Experts of a small language model: 1 pick a token.
Below are experts of layer 2 (counted from 0) of a mixture-of-experts language model. Rows are named router (the router's row for the expert), gate (a neuron's input weights, with its number), up (a neuron's input weights, with its number) and show model dimensions 112-223. Each number is 128 + 24 x the weight over its row's rms, rounded and kept within 0 to 255. Numbers have three digits each.
Before each expert's rows: "gets" lists some tokens that make up at least twice as much of what it gets as of all text. This comes from a sample of Wikipedia text that the model never trained on. Tokens count by the router's weight.

# expert 15
gets: "o", "'s", "\n", " -", " de", "i"
router:173121124127130159080112138111131110130115179118128154161079146097125128107112125155152173126122090152113147174145142123121116156155116094131099122128148158152147084122146123112080119085135125133152113101079132147105150136110135157111090170136166139086164097134148080102105114091125114125132179166136126148126156145117118112166154144091
gate4:130095115133142112168119138163127115087161151107121117105112134143145107129181134177115127112119116152127152144097158135144131100096124158143146146110132114091134114123088121077147121101098122121121089117127096108152130161139118144141134101117123163163142144147137127141087135154125119102184179134124150185164140087127141097127122137142
up4:109124121147131122150147144123151116170146135174164189158135163139105135130127131129109098165151116149134136128171178120157161161129098110140120099133155110101140115135145123109155150110099136142115150123135163168115106106119139105109107185098138117110142127128151113160142167139106146122123132166174109076100121142141101157135106123129
gate5:115124090130136095081131115129112148140111151134129148116113151112122163163139138128066106145153178108102105171119165046110136095133132123133124144165193160151150131119129150148129120169126104169143113147116137115139147127148129133147098105134122136143115139144132152132167153128141122154112152119145123135093148154141130125172139145077
up5:152107131118112171155095142084137089088099097117119143169173112138083127097111074110149125108115117137142162163143076195146146160099118141174108121082124072125137123160155078124136092083143105124106139096144167154122145124114118138108125143095120117099125110169117109134088128150164148084131120127131159148148173126164112129146122114183
gate6:102128135121143113108132128136122142157104141127107109140139121163140128166119136138089196099086115070132138122110141158154119116130129081091106156153130120140141151141109158116191103173115137135153098126107122140165118149085127163086140114179119145106139156157166141108156067121152127131123087126136113145140170117086116108125127090120
up6:125143144142128154145132121125096135120154101093141153132119155103112162120126121128135087126153138125144137160141104090128121148122069183126127121104129140105108141139139160096091142091121104129060150158127129133108136088189128056124123150100130129177109112079111177160138147116108134108105135146109106125132108158198144122140133145140
gate7:149127116140100172191108128105188083136137133169140089093132135128088098115179124116155142133112151112109112118112116219136182137145140085130133132164107119137125157152113128123069148120142143106118169095137083146148118152098110121151134122126106140129146134116114118180123143152143123132088137117117060144092141118127167170103105132134
up7:105101160079133095123112159113173129148119149102157114138161056145126137111120106153107130088134119117109129081118133125182125152136130138122122114131104096084130144135115150135095128156093121094143114091103181121100158108153148152148133110115083118142079122137119129122113158120122105135123057114099119131148121135122138111134123176157
gate8:098142124120100121124139154154114112180129137112141090132149144146116162127134151139119165123152132127137113107149117116091149107139138111122124096114095147132096164139155127118133217151147145074117079126140094116149111123123148136170125115139119130097132114159135177138109125147121091084151129089131129111134125083118143115082126138116
up8:124150115157147166128105104104116139103127118165108131119123073160150068150110109107120116111099127106146113115102162121158113112153123148168115132144164108139153130142117099116144053136105130169145130102151145142122133141124100127103136166094150127145148123105140077136133132107162160167122130164126095177103142173138113151152115110159
gate9:173159118146135137113120133159122145141141118141147132106082150116134138145097099163122131089173112146140148172158128119158117122097136161111126119139143068076174133133125145117180113091121157118085084148130146179139106135115125135117120110155114180121138154113140131146137159102130148122082127095132135108126133115127175139171127137169
up9:109132134152128125129092138138112135154138106148137108112096115163129114168120121115110113126135091083170166149150145129141127133095120139107106141135149096090101144173143102108165117082129134130127141104145158135163116162129152131139155105104142129138151122141115136145120114074140140114109115119127125120110146097134120122127177119148
gate10:130167168143158111175152108117124138120096161098145132142133152145077150075150089093104113114139100104127169127134129125123134132122127139142094129137134156138133109163157149121160161124104143108111112124141150141100101157127121117115151110141136076111145124087139125171119138120089154146157106131134137123127178158108113097155121128102
up10:122152090137099145158136124144161106117108081144125118159116199170128160153148108094128159128104151097130115143101116116080113138124137192149168111116102130090131085112130142095176157100101122156112100116146192081086116101157109107157135125139127109137101116085118131147118164092087102116101154129124137133108168158114123127114147133131
gate11:111131124118163111138129118113145164136136099129121136157115097136148157129063175135118163121118118137092165099142149134155121147107153098112146107089094127137157154103126104142122120136100150173141104129155132114112101101107125123100143175169102146125160097115122101110119096128113137136103125091111128138181101102167133150132135124092
up11:149107119109143139120129152138122139117158156116144144117115126099164102134122124162108099135128147106110162136094139137126124144128164146120086143133118152112140128139145112128140165118132130143130165078148157128130115132119083152143119134143124141095153153104151164163147103120152157146122159152139153140108101179103124089124162160104
gate12:128168149089115145116116104121136132121137164102138117106197138091132093131138140151183166096156146127137128144094099145124143111091120111128148093139152100149129090086117090110143147137102198123141153112149161129113163161164114125133105112120112161148130128094100081115140108116120134155140086069115114154106124115117133111178115117123
up12:163142080141132146141115175135100140151154077088126125144114165131129176155144139176115090135141142129098112123138128104113124124138135127111096134122099183090125096161136133149134078054148106136118144090127129159167133076093113128125160153156130117141129105161170168135119124141175143110097145159167172096108145156143134095111108127171

# expert 14
gets: "1", "2", " was", "4", " were", "3"
router:109167107157145120133141126119136149122129102165173099169116147167077103106150113125135162139128175089153093122133101166184133117136143154134158142130095153105148147086101127073158130109162093117143127139083125082163109123110142086150125115159149137140156130128142143124139106119113122143119165151155126114148122150148161094090155141101
gate10:168105107108159127091094115075175095097074106102105145170150149144130124118136115109123142111138109110128098152114132144128136137166144135148144132163161126134128102164089153115126137146116125149133102094154105118105090136142133123118128164181122128103151156158087137111108105162130087151124145126144149142173105129141150126177122121137
up10:130134148117126119159138130098126125111152130171179116141105097124134163140124127122107122163158181139131153141123125175142155095115125145162147145133128090068147128111133105101144117153108144120127126141108156122109143114152137156109095104111143121155124098163163118125152150123143136142100168094073164151150173135158094099121094087111
gate11:122168107112125068145154130145141139068196104111116127164156139143113139111114138115134147106166127070117163143126164170101123110135132106128131184150129170140102146114108095127145126092117121148133121130081187124124124122165145147084097156143148140127147096071128143101119121115074179107147124136128149109152099153062159101179121114098
up11:118131141128136081168161167109124167125151150105109103085157142115142093155103143112132136113129120081110122156128142150110134132160106084131133195115093117117083120093134154147147129114154087104147124140118189148147093153122144160149121159098179131089138129132089160102136116171130154118126142092148171142136104144112111130156142123143
gate12:106124098126110154160130087131125148109149104133150152125186163085088162146151134117147143108131166130108126138096111106136155155106149095117117122098135086146139146144137129126130127099163159067109150142169131122134084072117129176119075132145104149169094113116149109108116159179115156122115118110097109130188144120119126091150139114142
up12:137108120128102146098154176130126130116103136164080095124099113124130122097103150130100162130146115109113116092127126118117132155172108108064116133113080133141138101152123146115148134128130121193139135084105091127186150156132102142139147150148136080109155133115136155158148120122166128092157146143179137167103115082137154144079098114107
gate13:109156082118155103148148122132148149125149109130108090102121113147169115125136099106099164109117126134132111116179140130147146108142169101155100178138166145112094090121154165118165150080146098115148118139118098152111112122115129119154181114142152106148137124103140091120110151095131140131104108112134118080147136132109156056136089113135
up13:173127150142127152097092109115154119122099137125133154142112147117092138126105181137140119110135124127116126121112147091130118167129098126117147097143112093105141108122100117102102091186127162167103139140129152128165135128107120147122117109130155146092115102172104143149112095128097127113164113126103162154084144125113099165136142115117
gate14:142130107114150093186122088139140149105145106110146117147131087157152170114181141153139131087088106141095160115102152109147179133124101109109146149119150156127105096113138145153108073130147170119116135210162116119137132159127101133128153123166161153105126125169114107069154150096132114114116107116112105143121118095127100157113115096139
up14:093130104099164127148112101131085173123146121138148115096157130107150155116174128170117140135097073129103128105102130102111136181127127090156161133111144159146118091111113144126080118126129129098134144140112131135176129172096089123100165114138126149148106167139145143068094159104105127116119118115131083129132108167132110103135146140145
gate15:154154120121093115129140130156146116121132160155095111096169123108136139102181114113122111158145129114169146150099110153121210077153142129113080113106151149132122156107101097143140140118128112125133083132145128140142172147132156163113116121161180130119106094110124144104135155165154116134110124174104175122086154152094097138120091150132
up15:128180124130116128143167078138163138139154162134110114099163157105146157096177164132121092143139115130133149117087117165116183085150131109146089092108145104131118153114109101129119136122130111131148111124138123155140141165154120176118134143152160115113122101114140142110142145151155076151126103189102180153085128151118100142132089151108
gate16:084140141138137128104098136113148126124151105136119105106155135122148098109146122134106153122194097098118176132099156086125111095110122159150122160063122116113107152100122147127166182110134094111156099098142180125129132102112127124115150127108092086148122162162153106123126136112162108137074110123095114124059166095139130117120127132109
up16:137111156131127107136150142115078120071129144122144151168109121150133120140092147121141105111091122149160145113139101148086139160155119088103109117192131123126148133161153125095151099129138175092095129159164094115155139121116114124157088152156172149127096084112141136153133152127138144121123132122180127136188123160109155146103169132145
gate17:154153124174078151135134138111191166149121129141097087119179157136093098155091071153130141140121130156140133158073132125126129143095100139111146164163114130189098103141179155119150129126168118137125131096160112168152098130130100139136088120115149121159102136143141104132145074096072159114115097137160102114148144133150151117131141106128
up17:124178065136132091167071119136118104114091154173095180142143095126150122087096112129116136153090142117151091120118157163143133133114099155146142152109143147142131144116129062122142120099142159111145138100140164096132126123156136100143113158107131106117140131111150060126142087097079145119150191163163140101149168122145156137132116136100
gate18:107143124092119175133139123141167103150128091138144128134118133117130136093074152111146168140154139138128126130079102133125180120132121119091146128159117107156115167113090060104106101145116139136127169108121163116173107082122101086141144136115150118089112113143152115125118119118116110151119088111116107155149138102118141123099136156119
up18:104114151137095119124122144136174136098124111124097193129158138141160132097120134143090158145117125112106132128126115099144190116154130163114161173087109146107129154053134090078121116159140158134126119089118104130126114122127142101154142082178168136103122116109105149128132143120175127152134114102127135148158147142120120081189150138108

# expert 7
gets: "\n", ".", " | ", ", which", "====", " This"
router:147136114137115153126139123178154180157142128142120156126106169112129102121083136087153148118146090122128107093129167147093145153138101156169137111108110114148134136143139114141123097097101170167090137088136119150095147189130096105160149123117154106112134141157155156146092143098120107143106088129082103141095134147107168130116140100122
gate10:100165131142089098128095141091151105154143120118102130115128077158120144095156158143140161151108101125105145144102108102179151166095172110131149157111166118128105092108141125159112123162157102116106094132125114139138129158115149147136113128143101117136115130185138137129153122118124098171124138092104142127113119137127119155119092138146
up10:120183136156094097127107127133157103138150134107089127119115113136115176089141185112142189156124097165118157152141079091158157150107173134173146175126126128109119103112133123132099158186138135118114088154143142120123142147107146172151088172121122121114127119153131106130164100132157117154111143090087108113125123111113147109129095125139
gate11:143123137141155126146092120098123112104107145124138145119143122173148136144112140144156152124108138147135126093127134180124142152117116139126151116145131128115119138141137112149105100117130125159073096112144101115111144134120146121123109093131155122115126148179118127090096091115152135097116138097132142160205148115115134141130086124094
up11:113157118142133110111189129118167134150160134155115128157156140110153138115131138097097112116133146103135200163123105091127099097115136120154156111129117154137123097148113096113115133130108148114145157129178142162153094167089142205122139144127109112139158135121118139124148113120133132132113151136103124103102087120143105119073142113146
gate12:121144124098142132097130193085117107110139097131189147097144108123111131111104140122090157114109145104131137100126177116127104147144096129122160138103137142092121073137115120114152143131128143133122218144120120129144158150105105121110111105102165129091109147183159112119152135143099138133135126146077129133150071159135111134153132110144
up12:093155136144161134087097148141105108131147136124091103134166135157102104127142130107101144088109136163109103116098136125097125102110150120140116138118174146106097193140116137118105116154149105140123155091137160124153134121121154109142147191080135101140123148141126172135181079153103136082128135152112098149175105149109100134105143104116
gate13:088132119178153103106125115111115121133114118125129108138144091153140148099113152102118156167148125146105174122172088106136078127120160107159122138138063122147129115140143149122111122107138118159095117153114184155134075106110149169138128169169139149066113139113123125137116143180122095127157143115136134136098124112108133084147130130135
up13:155143146138132108090173141099131127121136100129137120117087157086069138096131136164146143146113115159095157155145110091111103157131118134168136140144135146131098135131150176095131146143169140145083166142147119107081136078143123122127113140114128149094113133117166096147189120127150132124142154144100132090109128140129108131145143130115
gate14:119116136122161141159143146123142134098165172156101067154160130144088115146089092125145085154116121135110152130123153142118188160131135124132098134112157146112156165114081150129131120151148108103162152110129103131135124180138094094137122153122128118129117125171151079148123146126108102147115148122117092118163137174179123115125132135128
up14:112148184123137128113108093143117122147151138121142097132178120091126098149106111117155070135137112123156169115150141118133180144127122166128087121136152116150117150163091102121109152118148111098141087133123139154112156190169109126151139139130154149118146135135170088150136158106115134157118123104129092098136073127149161105107113144156
gate15:079122088097114142112149165134127149143142105192097077155085103156145135137114127113127180129139129155137191172131129147133133119136131155112109129143151125139111110137108117134142109126118105081132138138128144128146101122165137108110156080186122093137070127117133131128157129161149115112143101107168119127182122137089143103147136152134
up15:171107153158137133128113111117149120143170105125179152109123101144132118110143158129135136134109119154143100140119121107134138142150130085120085109158152127100106121112152124169127101121124094126112147112131114136099155110146174151134125109172104151083174165133143147151128085090135143050124145152132123140094111131128120132107077108111
gate16:140161140115136151141114146142118140100129093117175135134136147120092075104100145149134123118127107089112129117102126119142138134104134135120138120145124158106092129137133125117123110136132089116124127104182101146148123129163137148162059144113155121142095077122120128156143105112116110159129103150135158136124110096149138146104126116112
up16:096131150136151127102121105174126136125124143129135129114119080106132164152123117089104090196123135090122140100102143105107138141143108177145111137088114092135176120128119129116157159120136142133091124096135149108135156172154121168113173135154107105143161124124129087128140133113161168122114106120111099098107118169096107142122130132099
gate17:125147105157119125117140132127131101141131113160113118129190126083110150173142140092133089122148119119135148134117132122110124093127108150111116117143102165095131100118102128073128121170153142087072124174090112102124112112150120105127090111113095123145144106129140133073105169165081132112176121085130157125113116096150163116115131103126
up17:120121117156096075155128141149133110133140103144101126130165085090124115149141123104130119149137141109190134129124137133162143160108112120096120107086089172151102104086154143102119147147155189142069117159110156146139106079163130126152119091139116130148117067133138142104133149165132154126135131117144136124154099136136140126104127078165
gate18:101097124105172108153127129111166116128098101131081125135111163139171088138136113188130138153081127156124124117109130086160134143139109149168151136160150157147157134117154144129090113117099147153112128114159141164127119141077150141133111095103149120119156119158156128087167098115105161138084132099113133068121155124123100101124145087113
up18:135157116181076155108123132162103128083177136117184107127119112088123144134115155066120108125164119114128124139132121184108136141117124118076080107102126104125120125112107113143143163130131130092134139139104132117107137119156112091103132168131141148153112131107114144168108178140122092115177120143143123161132101145132158119130124143139

# expert 6
gets: "\n\n", " on", ";", " r", " National", " World"
router:138130094138102146150154153168103152110170084124128153151093110119127156157119123110134102147119097104144165122129119123109110107116112135131137155124118134083160088151142116092097150110101149143113113103126083121151102092128152118142160141102096141103143128118122159138165110093165101108182099176165131118122133104108112132159119144120
gate10:116159163089151118144168108128084091109153109117130116156131120116123134115150127138095150153117153110162134128128109114117124141160119175111155114114137104151124078100179130145130142151124134160105103129152082131121128143102133083174120131084121161097119121087145134126154139128113123123156104157111125145115163098081107132122117148130
up10:119124181102132119169155078137129081135142097104103142119105117113087117121149159131102147145096162100147140129117126120094130168148120163132142112108136143162130095113135108148131168145122132130119124127115110136125144150119134086162108166096128168106119135103151125138165147129103107123143121116118134121102143090100083114111108125138
gate11:102087145120091150139073141133125128150104143095122131095121137132085084135124142120136105161125172141128128186148157122116100102109124160134097114101099080106131095090143098158116106144126135117127150105167091115087133127127113132099085137150097133153095156112110129150142099121176155137145092109105133099097107091130113149140138132163
up11:153140127136148134131142116108165137097161103127160122160122139120155176134113120143122151081141095120135099104111095090106153152126127130149163147174140121129137141122096118065164131149128144111102137133107143146164119109155117129158171130099176098129167144141112127123077125138091111128107159145152095121171166168156152092121127122078
gate12:138111140144168109111122103118134139100150129115143157157137140132117104167139140069094138128129113135127097120134147135104118093121160119107104148151142105113115109107104121130122101141125132137143106101131159128129146118115126140214108101132102158085160122115114108128152124116137149126100119141141150119138078115129179128147106142160
up12:123098194140118126114123138113144115137116127136132158108130124141136086145183092102083126126145120109124104094186149127156179104128147137088129124130134084132126107114094122075114130137146119137146148178138108141115144112099158104158097077132100149103105119161094098102150139142157141109135127140145114132154088130111157150154101110137
gate13:140130119113147104095076146127052148120152168131148143161141129133104157139155125127130108076137140118139108107140139151157129121154140150136140133122156097110078091163109151098104119171094153144111122131141138088166101134138150109124116111113123100131088113127141127123135143135180109104129091137171098092138096088108141147161110143100
up13:129130142124115137121175094138132151134103119133122099112129133153166076154158138150126085156122117202122077148123138121142100126082117112085142103117121132137171098128177093136133098134084132146098126090111097140130133090096112143132142157115109128101132130162167146113206136117104134163120128150115116111143147171154146178153103121104
gate14:164064121096163141131135114157082114135099112097163141134125109176118129141135155100157096155120094123131112133160120105111145100162146125084174123121130153128144178092113120116111141132132146118125157137101144137185113111107156110089141123145185131161120112182101136126101088138128117147111136126137122115164144111133085101134116146130
up14:129095167115159170113153133101120162102161136145116088135127102081156128118111117157152145149100126126098153120105166153125152121140127127127136114127128129154117141160101134135109147086124138100077102110129149182120115115094115151121126059120088094126111161116146145132147119091128128124143105147150116152123127134113157119102077118207
gate15:138079100139118132060135120181068157151118111168150078080169142156090107075118099107118113143122091141137108107125161139136104108134123132125119148116162126128094168162176144127141126129116151136127111098153148132134146122120159103080135109119133113074103156111094128140129134132159099136115085133127148143148099106156090118123126124115
up15:137150165120148112116147113152108134123128136120143123089112159098085144104097148120126130103079125097160111127138097102187081106165159122137171138089120093117113097164142120154169095101112143150149113145155134120129159132126127131136110146131161130094162138118157082117121131136110163140132131151119142147132132099108115106106060114150
gate16:155122122130127121108142102096199143145139167107125137133118161093149146144154130141123096070128130102151116121134113112163130140173125094124122118112127131118108146133109160103185137132133131110144085111146121111089123157083124075129075129133145131131118129154146162139148124159153127164091129134142132162091124123150119075126141153120
up16:117148152112137128126131130119144141134148195103139129120121103123144134121131103155151146111126121089144136146134133090158125119152110127130140106093114133112122168111147139140123126172101127123152113125124173108134121107105118118138119124129138120132131139148099125123129131094090117129065125175150139114136082127136089106123146147137
gate17:145107140146141183134099142115125101159134130108181100091122128150085121085127134099090135141114139112086127105131133143138097120100138183156152141102094108154104083111080162139116117106087131058119160126146138132109131116118133153144117143110150140135103143120125119166143158143117193108143127137122131110082183138106119136139115147122
up17:119173126115143116103119127165098132085117120097130120120135152153143148140151140143172124106110169155152138122120148074116144154171120084095096097147172118119163147127157123131085156142116125141145121152108149139122143127119125135149147093177120133083142134148116116119127095077167116122151119105115124118158075132137147144128115116142
gate18:160085119090144122100130137140117109172149111169140122154174111135126133106070109073133139117159171147152136087099141111175179085127167172098123099130120103105132123116146138150143108122163116108080135157108153087098148171109129111083168110123093133164139138102144156140132127129134176096094126151134146130143124077111093120142147107096
up18:156069124111151127132134154110098142171142150145145148153126129128142097105084102093145123106137149156164150074137142120132151093106151151113131123099102103125165108111125135158136116136133127153111125120117139117108132202117108108117145110149111114108141155094147160131090154152112153130109138114128145141143122096136133099142175118124

# expert 8
gets: "|", " P", " T", " M", " C", " L"
router:086149084134156147169155134129151117138133142113107114092119116123104122172168144113112174110116094140157104133121137130159098106156147130133135100140124160147102172119097170164108111131105101111120115121178144145116101103102136149130160161135170134116104153091091151122117163101152127147132115136071156147104117100085139087093115142114
gate4:097125128126114150113108144154127128128109108167117077074121105101162159133125092131146123136110153133114104107123160154144123112159172164160106132129109124110096149127090094085128135096122079091077110139121154150114145158128124129120118129134102147101129142110141049157148135134091123138136168122101122141104167131107135122121129159101
up4:109088118116098120089137127167112121134135113124123160115165151118143114124151153166079120131122150143141111100123115125095121143138076104151095093181126116119158135158138137152134185103109125146134101160114114097125181109099110108097172159134128147171098096097140160136099134144122091082128147115146128128170159169124122168132175140116
gate5:159150139140141148087120129141119124125134118145108147115081114122153132084070132137133124109137092123101104109131111141119112151170140110167094133127139158115109111176112142111125161059159109122164109125090116160133141150107124125134138131138112121149133106133141095103167148116166106123156125148157103142120138161147141135112124136110
up5:169130093200129128100129114155119103134108111101120151181103143133121173139105130146143170115138126129080140091157117146086111183121129135122154145128151149117147139204107117121128128039117115117196140138087085153138146142117139141116117130126118106109106089130177122152136098122110133156118137130118132122128111129155156132102138161121
gate6:098129185137119133141128109079168159114097137113119139113170129132143097164152161165123125145127138147138129123127109116123142118131129134144147130110095124108183091150138187164131116101171131117116097095149137165111124130097134085159102084105088129141078141134114135130113133126123092139135174127120117161118131133100093129102101108104
up6:144116171137077089153153133127077128120188122158100063120163136137133087098158107119100143131072116139118096152073095114148143131128106144100107101133118162100093076107136156155118126114142140131138132159135136136146092133147143107150127137155083166129124126094128157152103068178154139122131147131151102145119134155078125160179069112105
gate7:134123173108161165113098144105140134141115133114119138155134171133132129116136135122165140089115081105111128156144109135119148111148142128096107128121085165163114149123112138146167140139119147096115116124138136130147129169146137158120113113119117148167116094126146111126130107112086097098088119158149105120153120139134110099142092110117
up7:124092124136165144102121110114124149143126104121142136106124150122091123133157151119141143132130100109152111160143129117080154116116182159095089123136116110119110127135139156154137164127171127114109105154132156118126109128086132140120124147122158163126125112122135145141160115091137139122044143185141144109152066097109138130065099109169
gate8:113120103122124099135147185140122122135123152113114154085156136109093153148133124127161143130139099112160137113108101163109121086129147130108130114152188102048120125100131109153123140118159107136178090069154149175142124152114117097165138157158109140146085091095139115117130114141123126123088132104096108171103108109134099126121148126108
up8:162118118166139123156141088114149146120107108125129071147091114140141119129099124152111108109134134132136099154177190135142114143113121101169130126118082155196154160125088131070164126139102139095100152184079123092116127104135156157099111135153129133083131154157108140108149120125104130161155118160111144103149158155137173129133125124145
gate9:116171104150145123133104130131116112124122102116102167081140099100136120106112130184128143125167124102106105142116116068118139111152117119156162146157155137117128122148118171135120091133094154142085110119114152143159141090100113143106187110132060130148131068133131136110122144161133145107158128145077154080119139121120082179148101116103
up9:146136142100139162156140134099121157178150139142194127134131112130122132148183128113145141128122136165105146130106114137104137126107148188151149105159135154138113133113133099120119146161114088115151109127107119178111130123132170140137112140176164136111113183102094130142134126118119102131164140089116140147162097125121165075131162194152
gate10:087140133121123109159099083104154114103164133139103117104096101132127118072132142103130129146093143169130130155121109151120104165143106140101107108164130136161115147108148142121151126165142119160164119144150125158119129170096140133111103077087104119139143138164144115097127154091125083106117137104072137156101132132151149123147146124130
up10:139160163102150118101108129139152149102147124150123142125109122119152110101133110097107131130104119126106135177081138119143166117097120124111060096178139152182134147104115127108142125168134114123149151131157122183110081128081106164121135105109104094146149137107122156124135122096171114109162138122087141120101169126125118106152134126135
gate11:118136160138134102108121113114108112127163118155110126147137123130117132111177136103117106106115137176122096133085181143150091101128132131174148143125142152125106144107104127124173100144133158131118108122096119122151134136113116081099112145118129140065109129132174127078130125104145098114134209124154127144113083111141142138151134141180
up11:127122125144112086184089150117100164106158141131125100148158161086158114102159109105125099124136125129122176168155133099081135089138138125185103152101066120155133117125128154087100149133111126123141132106121152094096151137141111151095087135140131134123112119114112127172109142159131098106148158103156130118134138116157132134104127137142
gate12:132134138135131114135108127108137143124136106097133138131138073141145109100087114099138067112124137130136119126151151111114137154118144117111114117119134168121147136144105125099102136120144118127173123146163161175097107125140124154139162120134126125163132110162119111112090124096118097104096136138146084121140135157178098109148115146094
up12:153089111104084058101155077113095083149087142088121116174103077142146109144088171135126084138133128132119163103120082118109110126142100083116139108089135126123111107152124141142131104122118152107138191118129121094117129137126117072174135160142147123167115121119101124121146133100112122118134133141155121094114096147131087119130175123141

# expert 3
gets: " (", "/", " \"", " $", "(", "\" ("
router:133125134109129120128085113092126152102087162119123126080136132113128172152114114135103138107115118086112112096146110128116160098120148101093144138117128119170120152162107161133158120118154119109116170165165157078176139140144110126127163072144104085154102118122131155136151115151121147110110095071134139173116106151182184107122097116101
gate10:101144141135111148133119121145127122117130151099120155087138124141139125097116133099118165128124100125105130108140106081086137150097084143122138131081082130105064131135112117107110122098135105156141126176153152094089136138138145103154119135103128100121176129119127145122094132115168086132149107132127112133118120110096121124126103121138
up10:148138079126148110147166156128122117173154115138178144128124123104101130144166126159138116105122162121155134140159131180159117106151157112179145126133149173108167143120148111143178090153069165139148135129121111183154122102113135143125112154132114102126125153079129140148171111168126127142117123153164149138156130137133160138104172158137
gate11:130127102158112105150093128104135131132147090117087132114101112112095079120146115153099124115128103097129149096118091113139150148176149125123128077140113136080138135119147089110161119141121138106120094093116140126165107147111099139153090171147119141158141132105121142158088141135142178114150133144121102131131145077134097136147146168136
up11:135138151103075109161121154106145157144138148164150135077115155151164152090102161083134134088107140126132161129174109145136168143096129126124134135101140106117143124136113128150131134107137159119135132083100063137108152156133121119150130106083059125137144142117133100110104080132139130125131123137137102140118129118145157087141087076103
gate12:131107133124107195156098111103130135125101096145094106137135121129137142192139162127087132118167106157180118112147083137160158108072147109123104172139125132130091162144094119138155134129171133155106073151133152098118123109109124104121096172096120141146167122087122153145136135108115118106124108087141139130114133103111114120123140153149
up12:103122167105107138149114149087119126127102110172158130096131117083133135186125123109131110123160128175161128127126097105145107079112166145141117160140120130166109098145097121165154099100145130080144119168126141132137134122116123097112086163090129119123160140142130072103126095108116125107124124135090119137144160084135129111171115156122
gate13:166157134147116165106147142116112115125170139171144112122124147079118132147085117133127154169132106150153138116166086095144139148101134148099140101132133158173100123140125144159110087143119157153154159150120132151124096110118150133123115096143131099082181173098099133155146107121164104137120107127139130154095120164133169135102146106171
up13:112060120130119082132120127120116178106101094096137154157152143174134123130143150134142067091122119103100143143121163153111129107154108132142140170143115133101140162115106113096171162139140087077125100097153147121139195155134101143141148119109107152141077124124130090105096117122101150125145146143147153091155144109108094123110114142115
gate14:158125099123192134142123100118146143129105104144104132100168101136116149184127101090089098083129085139118144119130154134143147115131136136137145120147103135121129102098126129109166094149131133123133132151155160125094135088134131147117116145101138130114100130132108143113134175158111150154104075093103152158130121090123120120088167119100
up14:082105113132144142099091171120154138123109125120183128148159088090131137137119095108123156124148125151130087148140163132142137100099105122079117115123176096114118122114150130118127111148082107121114136136111128116170138154131113111110150109128123114146129086131173111132113077164154128125176130102088152150177092192128157127128102129142
gate15:098119108077104122137133182137143135156112117122109103101117111115086141077152102119108131082112116115139112173128108121148105131109126137141153146098138127126092111123123079191098106173119087147129117116144072130123127142137123113153086126095142153125142109131160068092105175108102150128170151100160143145160128118131129129135135139121
up15:116110161114102098126148170124103136133112101125123099092133121077117129122152101132162103097119132097116114151115092131110119135121093121185173129133148122115108106146107097169110144132137089145157116114107131128147119141131162151173138111103126152146126098107179106074116147111123128120112133099188165154172116116118131118123129146095
gate16:131113124166143121146142115123155143128093120114151093139112122139085132132135130094128127145119152116121136139126118157118123179147101147130133120118129120141094110088097154121106104109123137146130179124148162178084152105124107093134149136117123176118176148158171086088139121096120069121110118112124150176099110116143178165148135167123
up16:102137106135152137110107101136141137142126124085150097087116127128078145153125150103120106110103136131138158130103120188132134168120094149103103129123123131161107087137111151105122110127145133158122181128179139158071146107126144110135118135131100173067195144121149094111113121092124085170112124078108121134094103086141139108149140160130
gate17:134157096110081098174132127158124179130166124129142169141122123112136144099159131114124161113126111133146127126144146141123132125192130133073122128140153132142135117130155124149122205116145141181156152103091140151147077139108105170179123082128154143136140112142145131138063124160111136124103130149092133123133105115124119122102143141096
up17:141162104138124125141124089195109153166187121136124147148109142125192166145131119095137150181124123101177099123174121130128138074156132128089100133141170142155146139135145096123147160097141136144132140145100135167131082140134163156152114122128119129123131092095103120147121139196099138133105099157111159140133097103101133117145094119118
gate18:105075117132112175127142140150154136118096146171136135133118101102137104154076136133119134077157115113150121119137127134149123126122141088143103118126147173118125166108091095149120152155171162119140145153081115130111077160118170154125115154104148155126126109116139160111123131127129137155120150125071155129115150095135167084160137136116
up18:131157135133149061104111126120099115127162110110127145132148150157102173099162114111147091189104151117107126127109154126126107105139114128108124177171130081136168076148151181143126124117076115075177093116160155119147196113141085121127119097145121089123146137157115096146114131139115138134161130121152093122154120144114096148133152111134